From a checkpoint of a small mixture-of-experts model trained on Wikipedia.
Size: 10 layers, 61.6M parameters.
Training: a variant of Muon for the experts, 305M tokens.
Below are experts of layer 4 (counted from 0) of a mixture-of-experts language model. Rows are named router (the router's row for the expert), down (a neuron's output weights, with its number) and show model dimensions 0-191. Each number is 128 + 24 x the weight over its row's rms, rounded and kept within 0 to 255. Numbers have three digits each.
Before each expert's rows: a language model's description of what the expert responds to. This comes from a sample of Wikipedia text that the model never trained on.

# expert 6
It responds to: Line breaks in infoboxes
router:124108112066118103149132112147114138101173152153164141140093140107140107126119143113136131101145143134167126148100161086121152146125135112114118144178102119131128103116126186114138136147155153191074132129045148141149129137133108129106142116140143143123109131109155071140104178094073123153165127111108147127154127119163137118132107115130108110117124153133171159085117148136087183099127136141117135150119145175134128127105126129159122110180098093141132141086136116127106099102148105131171092134120135115138138112100165132113100136108134127153137148099119146139110111123114146091
down0:128129126064137145126158148102098093194147107126153125138197163122154118137122066186122118133112126136100109123156092156099160145139095089136116155157125107148135157122083118134138101092143154119169109135131115142167142149108141153126123148096146128171127121104096123153092122153132101115135106145151141123122182104148141182131172159107124136090178085126126130159130147150110146128096135140115084118112120134167158126184128135159136155172152117136126116144145134133153161091137079131098124150168150150099148206146141164144125154189110114172162140093114169137126169081143092117
down1:106129132142136150136095141166122152105108152103138170080127109136142144112180117117145138171129116114138156113134104137103129109128131147120133113125144114115140139104108139130101110084141079130152125131120132136101122136105164125114142133148124098097128102142120123137106153155075168175149116146095118118161117100152129106166111125110114134148170161129145100123113106141125156125144148101092131103119160156160133153098130126133118127173129152080091151156134178143143125098135165099147103139180120120106197143178134098139109114147166127127118096137130139073126147157122157130
down2:111144132140142110126112098119180128149099111136109184096111100135134087126123126130137144096132144093140163156131133179147106151108114159118101103136143126140127131074165126169142153116090138100143104129111106093120138125095131129110117094101126138145100110146120120142153132171116124135142121104149132110090112111157102160134105130160141104182136132118144106150098123133143124115106101091134121173154153109058107169109058106120158173070133122107140118080135121127169132151147146127098089120145091093132141113122150093159169110112108124115122139164114080184145118134152119142
down3:135119103140143119165140154131173135118145130128117147167074136139110132153121139128145133117129113146126130163101130145084144124101119085157115128157119128124112142121148113151155187140149186139147123147133091145135134100140172135135163122146099143130143146144183144127163070145133126110156114135099159118071108129106087151184133122117142164135120093145123135128104115070138139165148098184143174097171161158107162108155141139141127122200115137142116084137112137123131186164166132118160102087146120139154159106138124127106106145159074140111114134137179078152138168172099168123
down4:140135132100176126141139112082125136100142135109131131145133149100137115118100145099124126091124129110167106121122137143112147109085133129159129153157126123142109132110158156156157109130146121153085143130052124099070138188094150141128097096207137173061135144135120123111106137096129113161097077103120153153109137144116135098134141109174162121120116128113152174129098142115141142158131109115146109161118156166105149145123129129138128140103163125150133137133154100140170114132166116112181092120124083132137157148110109119153116081144129156149123116137135175085111071132104156169
down5:099121143143134143142158087136127133140125109117155113120104149098084121093139125104111139116153157123118144088091122120135118073118148162143158127124158127123155137120149075116140113129144153085098144116105102138090116082160157112120101105112198137151120122112124132111186087165135115129086101198077105101146126135127169122096172143162146091101133109138130101139107128166119116160082124134100127106103160122130121153136112125145139163139121131048147101145100160121139159131124143106121139107151124110144115139135131166137133123152108070147104149101113121177122113126109137148
down6:080146145113138142124153146118129168102138154144106115120130091152166143109124130100177073101097106163109113133116115117123119153085188094116131119114153114095116112098094105160097115135111102148116133140156118094137115143158123117163093167154117126118140112133121107084134123155079117098116095148113086124098114143168155113153101099124113079146154148063136128135124158109140155086125146113113080132107144133146104155160172171150128125118124115161122082141149104100106130107137183113143135144115133142104079105126171151119149137128155139100130113103148150122117148131119168141
down7:107140130128112162114152154141123151153061150093134116155123157132099142129130125160110090155130110111154139119144083163139117146173142133117103119090121112120169142125097130119157126120143112140122134133137146113103118128144103101104117085140142089113144133143127173117086147127113131084135088116086085132123130122141129131112093086140136152129138140130104089120106144172109111154083097115122118139112116120138180122132146130122137090125120154127142132152145117155126134122153140126136161126152141122121178121117109132118113165144113117128101050122161177156130164121138145105
down8:124133145103149105144123174157102112091134126116088122149134167101118113138114146132180130123137151106129117117135135136157116142058128113142148115146107090092117120124138143088128140150170102139122120136158110142150098094152068138130059166164139176099131181144146089146135125116136083146127122151148129125132157132161154106103138131145089096107147110112112117124095129141141134096128111092120131133099111125090112146137141155099046080162126130129157158120151134117155144131097144076115109126122141150118115141123076126103113162089102153169108170126109114109133143095133113146
down9:110114126112140121118109099120087118122153152145137122115118085108107145133154152154093109191091128083099080119107128153125077129159129178124107125129141163105118108139147094110137143148143120108126119135118084121119114114152146089124111120121089172093139114142139120133137109134121139123133108136142127133152104114164085069144125107168142113164168140088137153079168077147155108170114087110154143166138114132143106096124079091117170123130141135117105114156126126108137099116096124129104110144149099120097151109112156106121166158121131105122133149145127134134149106143123133148
down10:182136124141111118132133130123105127109109117080169120157134144116131134170091184130067121142125125155081146138124110144110135133139138139118141115173112127193111187111138105112134088123132120065113130143164131112142089096095125136127167149130119101144109128083177127125123138129086146100147158132162162140108137132086107113138112105113087186104133083117120128140148133154120138127134102148128095112126155119163121156125135146081126151118121108159137121067119097090100135146142130139101115139131150132122108123121122146078137138115158133104157146112174125154203142129132108092
down11:136118146140153100124106140087121129105132137122110098091102120122137115166097116126105120194083117125127157151106145143128123097132203124117111141089094117141129123133121123142115126099124084117160127202082120131133135132126172094152196150131121147104162165133111105106122126114119128129125124154106132134168116140150112139121138133157078154126136167142132120130152131116129119122162099120120155130142120102133124125161169118116124131139112100097143148158146134109145141132155115140129139156134170124122136121117112166131129101132089126129136129116102129122156126103122120140
down12:119110133133135132097122169163113150150065137136173148200087111165134090128116148112117111137124106145098124113117101146140076102137102131116143118135154136111100124158106099113095106119140100079139126156172124110125106174168149136133111148132133116124188124140096120085133147152126136110122132078078159152104164119130101148124141145113116112138145097117119154135154144123131177141142143152088127136098151105123105093179136127132141161113153176127092127133153086126091130139068120145161124112082106155121145088141085120162094087119072149143141140115105155119130118140115116129
down13:175130117126146133108157147120122142094134095124136110164092119150128117121101141106090142106109158147150137121170120109124142131114113112132133121141104137102139136121117107129157131164094161126142133132101126130084154119109164172134214107089143130167118105117106108083163150131092131101140170144121129136133125143151104146137115114161109096103132145114080167069126109122140143141127133111140111128132151099177134086125129134085109139168122131140118132151129105115103140137120117145089130181099107135158123157155123121122165142140108138116117152133183134159138103083132133166
down14:112144157104105090131114114146080121133112097134146097121153142138133094134063157134096109159128129170133104112141125112150127092135146133104108138086131136143105147113110149093098134143125103148144127112094146128152132111132148120130154141097129153119080127136153121156090139101154126137107128138112133164111120119156131151107124140165130138137102109192125105132158134124112090125126086156134155119109113135126117122099142163149164103103140127094140122164132110130161124135106096091095147084122126172103098127161104098099151116160086148142105125174122121125118078145160132122
down15:119114134106114094149142087095075105133173132102146112149163110137139131124159113156128132099139058126081097105083161112101130113147076147108166159151146148108146111142108110116149117164127119176137148100128139152152121130138124102151115114132121158155141171109127140182165144085125122202154165164106121128140158098145133133146137142119143097137151090069160121131117129161127104155131122103106098117127157131116151142108121112143173150172075128158122122129132066116141171112131149139128145086137132131157131172126135149121106091147137083146161131129075129117125084097099090113
down16:148123134117103148121070128143161085134154133159120132094120124148115118114120102151130103119108093098108068094127131139127139062139144143179154142152157147114160127114106112105119118126094120095140123115122137112118139113093088104131077171142107119080162130155108111110108144096137125094113138136147148124109126116070157127116146139143162165125109134116117123167092125111122105152082113153119107117101127119130158132149101164126129096096123122101122130176134112101121135138095136135122127103140106123130111147080140113179119118087153107124119131165084123177161157115119126122
down17:157128135099145159125147147106120123169119135142107109130097134151109148120122078104148181144165134136109136126118142136182139161141116102097148110115133132102137112127105109115100127131126125164101133148139128107126100117117112136131130126113110106151165135136135140120162143109087090095090127109142101106087151133116108140167137177131141122124143144092147076114084146135165132170168143123082132124138144093123109133101138137130144134093143097113123132166154124139112142173080076103141115113115097134119122137080173120087159146194156153127179092122100154142120109128129137102
down18:144135122119084107102149059122131090108131165111100131124082147144113152083096147109088154117130131148167112153077122158112144150160106148100127154117149127129126118125167140112137131134096109079151110156095091099124124106109169136136102123147087143096144151155164152146117105120174108117155166100138120152136075131132164108136129130127120120186145055127119139141107108167080134127120107114161127121136161087124132146112129133138142146123120155136148083142167159117145172095133152138126162099134145174116151075118147077115104147165103183113163128132132122128129131137143162136
down19:136110146142106129093086129139171117175093149146114140112142161144164141159116119118103102120140142119157092143126109109138135105122161133113122119141120133078129129134149125124108150055092117150101143155091118148119110151159127119132125097159129170145101153102177156139143135127111082132138124116127116104138136121142136147119133136147116111090115126127084150135126118093137122180193142135103117086165151148156120095122152118062127138153115126096137156095137113071114094066140104153116147122123109134151151116129175102115148141137129115152125131141102134172159120135150081114
down20:155100121135120144167135141105085114106111137137128129163166119094111108097172121144091115084132141098153129124134120132099117156118123123130118166165097139138172116129139155099119106126110119123103122156149151095113096117093144135108140081104157138135128138137118180118105129142105115131145119115119116125067107203120104154126138150149135139108110144161124111163186125120128097097134135118122072166160132125122130125125100133087128106148131134111129163143129135103110115060138155135108094108170131135129092118104118151102168138106098127107129129104151134153094102108135133124
down21:127080122136143080159151146155102174141130169143090158175131099092090166162121162099099120169131133150115125127131128122127125129118114135114130111147119146167081141127115143075110122117168120145172122135144120085131111153136112131082135151117131158131156124127160133106089153140085146119130140100144126142115088134147093124115130123086115221088174142161121145093139130115160124111159111149128135107115145133111149091148159116107132115137178108149106115139156093129128129094123183139110134187176155113121075133143158165140195105123151113125198125136128122138151085140108174096
down22:160102133135119122114083123163131133114129113133102148133139140097174140133140116171168115084148109125140139105119102150164100098121131123153125102153121150083115100107113183115150140177129109110096135137131136155111098136199146140112114150125113111080101117109135071129164108109139078110132150111146147119149139101115136128085131144110125128104114109147111143109098081107130151116122137123118054137160111138132112139090152110146138128168149111148135143109120107110121166100128105142129062129167139106121154144115138086117082128172131132084172138143144159078152130161094173125

# expert 13
It responds to: Quotes, articles, table pipes
router:119117157158132117130123099124124116142105145176126178132120134088164176119151134123132138122176121128130136142126113169120078147101161150133109148101154110122110138126124122081133139102130131139128118107117134179137133143104116128133112165080153099088165137146137174127128122121102134130117098141136094142119156143145118115184084085096104114147155109137118113181112132096112130087121110168116155207116165141091122125109171153081130171103113084143089115091141102143113131069111121135115099151152117082150086129066137112154120152113154132164117106104116117127142145139145161191
down0:123107053165132130107152171151133130134105151165135113094133066169173108146134113140188132131132175122121086154185080083149164155123170116129112116160094150146154156120090147120111158119079121165153109145106154151140115134100164126106123140142114081130136101131076130114110127145130139107139109153153103142084151134108135128160137150075105103124115108118126124142095101127150101106099169122138148127131137170160162150118159114144129143151130103123130126147110106116097165174116161092136107121128115131125115123145089119130122144151104137147148135097118100115161157116129114112
down1:125123114118128115122118095131145124151148155117097102152106142148116138122087115143149177146120143100121133121110134139142149160161114179151137165127122131153101109152112146116135108145084104119163102141143138136163155150146103158129098159123130143183132124139098109099113104089154146128169137128091122094123151128175164088139110132116100134140113158125132128146103159151035121121107158176172107144080123131103167098134062127171123124150128136112154103123152126114117115110150127129113143083109145113155150162140125085106117163098112132121139123135142128138141150085143142165
down2:089153124145145114160129114117152151090126117172091133146134133114143104146133123121187104136159141115153144141137099068130173137153164115147090145115139120120183141129160117113127154163136136155150136122119078163180100143115118116119137172101157149102059124145105092123151130149082156102145161138138115156148178125078131108133132141133135120091139135138100132095149120099134107113142129141148156109175141157089085131119105155176139151136102124155170127088142097112140076127093141098133177101107142144135102108140144104101124170103109157148135145133094156162156133107139106142
down3:113151126099140115111136195100137112119128172135146110107153134148141156103150130088121097093144098103104138151121104113124160104121107118145130132114107112094139155111113176123154165111144123108112122128111121130116119162149139080119079112135144097167157115098107106118111146095127128119137094160118139164151164081078124140107144121124167143138131096108163101167168171131156127131192097127104121170114133150144172131154134172130166091146116149093165101101149129137098152142129097145129118093128114097086158133096148119131100119121143142153120117142152110128138119116096106146
down4:112132146124128127032118173154164117092125119127096164130142102184110138150127131144165113122123122107125134115119130106117097115127116164083160092096131134100113142133133151159120148147123153080139063151135150158128140167167088144132127100112114095165115118125136149137202092116137111194140119122146155111126117086140133084085123133149116164124125130130146136085105117117144158164146129097117103151136115136135142140112114156128173128116139136124135140118128127113119137157171136144143133145158156138165132181166137151124123111146137151167135164104119093097160116089109079156
down5:122152091159087084102100094096129148162117138134126119095157143081158096065126106109159135121137112118131145147129104126133129133103125116154094098098167138139157131160135104105157116148126116133136138106170169153149131123087121136179075101134097086124126136141140150144124148139129132168093121166148119099122109115145138091122130126188136092133080086071094136135111119126125126139118169135117149140135137130145103102084084151120101124112118102108095113158135103117116139117129120113154144126116126112156162109131152083171124115114114107124127111125103094112163124102107110124
down6:135135096123117139149144139134141102092152096137127154097107086127095160112099135162131133151099061129139113194113138085145089100125126134100128156107115138139100153098136110055162100126172132187153160129137166149121117116089127115081138125121122109135126109125115140134152178124130099104096121124138162111148093111127098155154127127110101162171092128121123106106188110149142139123123069130133114126092105145149108137169137143083176125156128115089126136141125155165093109150136111085146087152177125121123136123106139159116104178104139161101115181135128136073137149114117070127
down7:110111105099123116099125094143125092143141162116146152133113130162156126144071136159136119099132120128117143122150108130131151163131118094143160109117120119130137152077139156104084154143139148131052120108160130158119091122177131152151120149160082146110132108086105112131150099136090117130123086191119102139127169084109117137143125186129090114102134116076125099111140100146178093140143152143124117131127115150089092140110121124131111121107119115137112119085102122092124163119110106155108149118112092127170139189069136125101150120095099122149154113127140110120121121123099124108
down8:151119126144112175080203123126121140116149112089120132151128137152149114068131102126109096121141112116112130136131101136133129154165086167162140128083191082076124133164170129157181153178109080100106134150134098160155113125181098112151064164068147147149113122144139084107093128144139090121123142103095126122132124081110149118108118122118136149107073134127093137109144114123123150149105120158127125147120147137106108116112083112124115149138133127099164115161132150146120121142135117158131194091151151157133104144141123100119146173155137162140115135119174146124162143126157106104
down9:091087142103136123139151132117155177131087136136114126064134078142136128099153109192144151116149137123095158133106093163139155134149100155122152070136113099106195125165127153101112106123126124091123136156123159127120114149119163146135139097120126142148128093099116151137071126101137123169141121123127149148150162093158162097133140121146139111089125139074145150105116129115146165112164115140142129142100129129109122115109094140149106116131104102095134146130147101162108116157166088145128111084175073145134141147095131082107126104147107128097136137101113138130120081143130104120
down10:171132084136092103114120151129106142144103100125132115148145134103136130135121117140133138117147120145199142103200126155132136105140125132141117172114141123144144107152081114159105127117109140156121137111167158125118134124147125155136050137142124161152126146111142127167116142144144117134117097105148097082144120133153119178119144115149147115103090122114097145154121113160141121161088134131118086104141144146143139114121141160136118133118106141114118113134147147132134098100145047143133143124107114096082136129132089132114087121094132105125148142132165100116081113096159120106
down11:106132119131140146131130126174127159082134101177141108125148111153163137133146111146177147142114096138096121134102163124163166123119112109157096123165123118135128178139111123145144135178130117110133099116111147159124141114120129155132182109134136080149111131128164114121122107093151135130115091136162177149129134139116091150133143111176127180112139075118158097125126119085149117127119142124096153106127118106166119129175110193130131101148048127160141121111112085134074123116120089166164105111093153073118100115142121141103133149094064122138154164140142141145196096095092102159
down12:146103066167094128118132151132151137132122142086147183137098093127084166115116164084123120141159162121134137123149080127133108143127142121104117119127073087088129181128094147150109142190097152135166119153147070122147157145156146174117176130158114160119153138139154114118148144120103135138129129125107141135123147127145089165106155103120160117114127122151138108129129109114180087148157141149154102135150159145160122115112117121123134098131125120146082153103080112110150109134135126158104188128082162166111111127170090092099112102124101076119074138138160110132085147101110112120
down13:156113119144127107117104096072106121145128167149106169151126127073100169115094173153139093158154155151124144131168123103130134106120192103140134121098132130145133112138157122133136140148107086106116110136114127152126103156137139151129101115123099126126089157132134159120121106124083193135112121156085117124104126135130122112130119116110118133114152181136120151144139132136101097091153108106131156134117153121120145123113161135150119146136140114110098185148114144136094129127189121100118129078158194125145140098110104085095097110118132134172162129137142095156153108131093148137
down14:130155124126097151127153097132142108115124181083104149129090133149148160094103096109072120155120143123093147116165121159140125102119158112130096143130097110136113125108163113128165117085112139109137166111138122119130090194190072081107108163158126111111164126095100138114105105147096121111101142093156123130140114102145138119094147106100144135112138090136147111120128118148105131151146111158180144148119105110095142129111136097120115127112104156119119160122163144107147142148131143129151131145141121156118120113099146091162143157165128101103132161133139121123146069142155084103
down15:129176099094130101125116139122118113143100116124118168132120137165140149193117125151111163110133084124122109129128139114118145126144108132093118155143123129139142106115107131116125133060157104123103163123102126125157128140141082141115159107093132087114110147178122116109193127144132143145136116142148139156128157123137116128119160149133123126114168142132124166110119126164132189067101081116171112143115137126118123181116126136119131142108136129162125134093144124095137144147130124120157156116112086104153144139113143150131125156142112119128108099177124140139143109141162115142
down16:102150119137090127122116122144102147172080133162108122172154122169104103135144067102113129107088135150190146131108216158126124110126110092148134132147113105145171120103105130134135079112141132093127136122109110128092134118076131155144148132167163138133136158089139092133119135135160109096085121136101159155103127112148146084124157149118136161162133117100121120140113135100078117087118155154098088135186126133159168086130144151133116094142073100127132129122160108124148156123148125144090121127115125144121177151116130115152135117131151100110119118135136142120134120134115135128
down17:144131145133130142160158130107163172122153105142097103122140105173095091164151172138113113113147095119103114135146108136128124114138121144126163115128136159108138142132148096172153139115020119102149138169173138130123111138119147141147185108129119169100066157096101153086105114162100071119107106126153121085086091099119140145151137139115131123126095149141108167147148112123126126135153107103132114109130147107200134146169173121102137133124126136109128149081131090123139122117140086112083157126143116143133098154175122154125111124081135131115133122168144173152157118167107086127
down18:131125067137085151064082151138120108103117100116146131128075071088171140124125087142110159159146114102100112145112141092129141114132124120087087129088115104098103127123105130108108159080153131102091118128125119113123160118137115100139072105113118126135151151139110157149140128097167117104091146120145142151132120141149141058111133149122138108168148119091127110149149159128125134130152127106133165147144101131157139136153143142145128137122144065155100154112099108120138139095133123097132113145144151164141124169137136088138114174138123159121115115137122123141152138136129115108
down19:140179150135122128068118152167140123135135154141135112131139140127123110154132170142103131145112125139096180122133110153127186116129131122161186098121083155131100080162118133136123124148154128104141145122128128096148132110105126123130255118139089118155153150071108126112117133114140113099103135104119091132126130128137114143160107117136105160124101198110099148113165132145119105121171163143129120119113102102144131121079128163130097161097133113114135118152096106159065137137084133137115207187132131139120114114121142118135131149150146120144150149120126142136135134145128109123
down20:139158125132135127169127139164097093143111098080155134146115110127119149111140123136146148134176144131130133134101168122145122129134120116121138136133166105111124161109126123147128066134093103119124088099148134123111113173154095107159141163149091098160121118085110113113053092105175117113149169141100119135135157088102120105169121118161121104150142114090086161174075114104189136122115145090115109086115073150108137116119163100158120131146151149094139121136164147096139126144122144148129130100147125147086155126187147135118125137120079078174181119112096164154152091165157131105
down21:149124130149121074117170122130131102129139190094108121154137124093142077174174119096131099150087116158133143171129127116123130160099142076098145077120164162141106112116146155108101152133118157151119115106085143108116109099085138112121155121154162145094123092142142168143138113128096165129087120118165128124144151168164123086128142145114101139137097092141146123154100119092118103109137145097115167136134156152129152117175147119127116142101109080164175133123099146146130136131150162100141147152117109122181151143121127133136100131131139093114171147148139140124113130155128153097
down22:147127107161106154150147147143155082167133123181110122078168091131119117139092112114139119118054140108134126099115128123132110111131108139154153116131095158155140091164106128085113108086133148148139149133115180151110100080143132141169179114096150139115123100114096130111114099143137114125145094133141104127105169129106152163132149151128115130143087132141168132133140155128143101112115127152111091105101140150148111121120124146148092182099109099157093145114140089142101117095122142154146120113105086177108103170129133119145154119081142088137068113142142128109119116136143091116

# expert 8
It responds to: Paragraph breaks after sentences
router:150122146137129145094146153118141113143130121140116169069120137103180147133141111114134141154162127089123174103114154133135142150183127116145128127154133114139157092095093143150101074148137083161196099157141164144145137125144154122114164127138140118114119121091109103091149126113122118120107077156096111121149119151116155155148096131113096126145099146079114152115151167154122129120136117123103112135133129118079127101123100105140166142144100150158131108138073117103124096163163142154145102131127126114141095151125136081099085148133132147121150126119106110126144168163145095154
down0:130163159154091124140150131112137118109175114138152101101123100150140129094132136085124107117165100145117127143075114152114114146152136123122148114145101126116138159068164121166096126156150154120110134140111110122074146114081104126186161183159137130123114126134122165135155108127129154134128142125139143141094126129160114106136143133100063132155135067110137123080169147153173114107133118120108130152153090119127141117109145135149108156099143116133134130122127115127097110108084167137095129135125116144089115120119131108098075161097183133179092137147059097138129113141112165113
down1:137147132128126131100130143124105051118144111130103136115115125114136128120127150143112162132101113095138094129112169123113144087103145136136107171129103090133121103080176125101114125121149150152151166098169101141120127105149142160090110125136115142114097141114134119153134137129153111133135115107140138093114102159159150118135124113182109145139101079106158141120152137170151124109133140116155147129112150137153093099159123135156136100132108129155095126152114155146121128145113122109139092119125098090164149124155121137123141159082164132111117109138152155128127116121112162115
down2:117161173119161123117099106160096143153136136143101093129126141133167097126137157106139129126105118120106169086100098144133144179146114125156156158165114110103132111126108085192110142128095131100098095131141137107145130111121153137132132090134082152143116150137080196111136108124123098136099111124148071112118148123133106136152129134142111163131114120139116128128170140153134125123140154092078112152134093157118122139093101132169139133104133092108161110137139146091105125114149122116134147121158097124117113153146173148125134098174160179106113132114147169137141175133154148101
down3:123193123121149102108124105112100163101137095163150167112091109163104114107129114156150140104139123104118161114121145089142100104145122076106126126149160120107164142063121107096166079105081181136159127102134093121095113148119147121137092169134171140152197134120107120127092128128135135143124119157119146104089128129145144151129098148145151124154092124133107154116131102139160040189108157171094137116100102182144171138104144112165123134122088107147137158110087136139109148146155103100137170102106117145113130138144119117137116128123106123121035160140096150150152153147108144121
down4:104134135133092132124123081158108102131110125158187117106147116096130142102119141097147100107067109104157167147170149097167124131132148127118119137110137154156112126074106109138121134111144142127111165128134156121165124144099138095113122159170113173126144079125144122100116130168132153168112131105136120149143115128098131156127090107117102150104113151143112125146111115116111086111171159172108131107141133115121131162116123111078135140127166116086109105114109168060086112122155174163135170116119156135136129126153083130121135127158128167147176134108134205093111148145139134135
down5:120097111107115095146105142111129128134140119110106120128133141101137109084090114093123149106150124128098118143185102108104154147127143088091099117095110149119140124172148103165130111133137135157156141112110128127137147140147104146109129134098172056117144142148157126118110127034146100094112142122141131139171137090123158136137165123198120121131087078125164089107106178125157137155131113151098119157151150072130124124119112135148150106131133085130092126159149121139131109100154098123075128156137142147085128117160161144172096130161104133103150147116137158160117119100087112156
down6:127143112173134121170175119152105136139085151149158111162157107117114100149165161113148137131161123149130114168117085177131085136146134080097118149116131149101123118125138161136139137111104126102086151152151109144086122122132116123149170101160106172120126127128122167150105105099201145124104095122133127119120121079139131148114112095145139114176145117154119107088063136139156083127135123142141163134131140149095158129108130121131115118143130108120154125085154114075149124119136186124175144128148143130151108090142135130135106127092093114080074144165160146120082094133138153122
down7:074098135118151140113128142160158137164111086123134122095112106161121137099145108081175132130162180088119135156144163134115167133108113167135142125145107108129118105108126097138111137138095111145107142093163094139140131158117129135108090112093132118184153170118110109134131094161130100122156148113137140142138148123097137110107145147129150107115129095149169129148151162117136125132081149109142124116112174127142155153083123082136168102114137119100120127134102144141091120130128102138161059114165140143126149119104161104128130138105139147090125110121129151139134149103144110077
down8:124180125131120123118066123128143108159113132116156101149115084118033125124090161121109094120147138143118135138115142163117133130139070179155193109142146104165106127133150091111131199135156174100112095112134099109144130149101106155154206109109165157117155060144143133143101100096130120138132140139080129120165125133154108102120163130155143165108110130138134122126105111127149125118177133141117140159136122148116134146109102120118141140132097128133156129116137119133118132151133139129090136148146150132155112125129112129152152107134123115099179137184156133113106102148110147121
down9:144166179139093180122124124097097121138152149145124125126133127139129116166133137122107110146148118095074109188148146088118106115092093117106133142161106098115140128098098099166139100131139138078168127176073133131163171108130147136116120143147176112141125138092150134142156119117110150140128143157146099145124139127130090081144162157152137148124109129173098121139102141123151116122150103077126104142160092096129140101093116119114156112159174140121078142121122099155133133123100097132127032151161144124172122082161098169140154086118138145126096135122171135113123162184143142166
down10:118132064129096174139150145127132061126164110128123150105114114129140104095159125182127106134141163149161114120150159126111148109109133147099125113123163186176180128103128108120106100117125124093134156137125148117117120173145095104098159123128131124142157125106125130135103108095160125147115131110157121057106166125105154146123177161127103100170110118084108106145112100142113113131117127176125123145149112192153134146129105096147117113153154103097105113105107123103125106102155121177101131104114176131120089141161143128140126132154128146104071167172140166137115149173105110152
down11:134102133083200103146142128122099143148111114099132127110137148127105127131086112074154123109155101130156097120096108097112112115096138111152134090144105168138108099132065099124123158142130105086120154122140179119088137152134105161121170118132107205176099109128136161100090130104113136114143073135147115111096140106134101065130127148081156130164092127142130088113084122137136127131169083125098174094101175135166160115147156132109087133116152168144105141129165141131147142114133102105151113138154105137117107166156164132125153130170146094134140142120137113164148137062128128092
down12:121111124141150141158139141104104089164099112111107170154110129127142129123158170102118128122107170123123153113139139115111131132133126136118074140138115152137139130140166160139153151104122119148172117144139151110148121142149146151095148095139164138109118100106132150119146127142141110158138136119160116143109121156148118121114086102124164070166161104144140112139201103140133120115082118138121143129154132143128136106121105117125154129124125112134139143119102112141153057132151129118064100157117184131133101159123125116113162139131121073130139142146165130119142125137124139133
down13:124119086133140149171158115133089157176101143082115090156127140154113137140086132142146117136121104112087134113110141133166103150161088180149077112125130129095151104153106130116117102098086119093154133116137137116103127090165126119085151138106107150132103129056135141117145153143147124163160158077109131124150133097154157134100130139172103119124151169108117116092138087114130116111157095130134146120114102104144158125123064171142158158173153142131080158112136122126124165164125113111094125134120069121147133086123096127095135116140177124119125142152116102136150132166111120104
down14:166067123085146122103142133123133126103168082091129159158130140117127146100104161138107144179159115157089143144122144149115083137131117128113135089153138138109116129125139128130129136093140134157134082145171142166121140129126123117111093104096147111131149139113137155107160125141120141189145105127119125102115088158134136083134114121126072137134118140130095148130117109098075140109119143163152138105113123139147101172105142100123144135092159126124085156166134153168122128148094140135140159141071141120113091130144119142133156101097138055141099152131138124143148138134106102142
down15:166108112135116145111135169177102121134139126151176126102130114097156123153147098117124132134154116153143112107114141140157111145133143156137119143130117137150164121150153118157122109099156118160142138127098083118118127127119100105145129138140128092162127163098158108167138089135153151165114180109156104148115105091133144106129119139152159174110088095130163130136104128128144107104128108137131118109131098120139089165117146121150135086147083087120148162106130108161108144105134163127107149119126090121125115127099132159141130161109101123107117157111124137120122164133150128168
down16:165139116118125138113097094112118143115135109134101108100135135161155109125141119087138106131132131127109153166106075110102154147150120107104165108171165080146123134111170129147122063143080124158135120121118149098109144120117113123172076138065144136147089142127132104126097132124119124098147100137135123098087137148125147135148103087128126058133131147144110170092140133114110120085093127103163104155101116175074136135141133131139136113130139153103155121144138128122165137142108184102134160147125139101154136114143119104105124130066167153096130113081148110127128142143146143163
down17:131159152097185138120152096111084077137134124129141100149126135164111154134168103119150112071120126142125109111138100118129133101105163126141106119142124167104141142126180141107115125127126099127174113140142162119125115160165136131165081082145118166120112166126088132145126077124140160152131146146126152157104132088104114132139121162098133109130098142110121109172144117100084105131110129139103133137172120134145096142166117113150150123106138115143070117131122118115114152102156080136126114121164117098169138153179099117113114090147143113094112088134103172115140095142150122169
down18:112080119121118108131114159085108155129142148101144119158126163082113142122123160099049136143152116100141124093111140155109153091112116097148091147148143121155114167123134155139109101166097101162129135145117114120124096092158127129103130148125113124118106136144167129136129110138120142086173154151112138125141157147144117185105142101135134079145131147127128147100214089119145108142116118180115134155098139143126110112129145139158089126129141100160108123105139159126157142161123165072134134109102133123155108132140142126130189120147149159121134106107130130134149142114131150132
down19:186098111122117143151107141129089118167140109161140126106160155208141107153139125085105185095153101118140123154141113126119134133067078127100138131106104177160112118148090089114146101112135111154089083135154139163122127118128128135160177154176150102133150166125139107147060166124123109129121119114134116112129157110148136177113129126099115129149141132130134068132107125166111115146117139129111083122094099127128168158130166132111083127160124184110138145160114128124105159175113132131126166150152111159093081127114140144110087135152122144137116160135130137145112146116149084081
down20:115123102161134119105099139203130115126158092133117127105102140129101143149160133110138150097130166115141134107161099119128153148112135107142106141126132129146111103159125087118092135166129108110124132147139136103136120147121102091111118104153123102068133145128124159135088061175174061141114127093122142123144154194154137120102131118123123102099122106130112125092130087100127179136137140139151114113184139110156174125114140128142106147123159127099134115159137164141097142118131114128116122156135123088133151127119137148152125140157129157127124077064145138145132112127124130143
down21:162072055112124128145089110111088144134095148122092124141110133132096176113104121134133138139143106138130061096107149135125145117137113150178105146133117152108167129119119133109129141126140094120139138112178114137127125069145123153141117167089139118134120099136171123076149127150135116064128102136069143151113147092165139136132109072142155116104127154149129114107110139110115085129117126120128118113104130102135173166103100128168142164106115146127106106120119053113121116133116096127118124162131157128146147112130167147112131116133112127156104138138092157142104120143102111129
down22:138115132171146150121109120109136117134141166153091140166156101135143165134122115125118150116108156111151130149146141174136130134116128142147134110142089146112136131125130118125140127147154107110102123121151113153139158124147105130177081162145084106126132162090115102149114119100124103162199135116123148111135165180148131137151175150149139182089140123156149127151090113116131128121067152126159158087139140128138124141145144195123096166106164109139122115103112150145099164085119076150093098096115148170106181142122162160162115131092174118178149153096106162137129117132116087161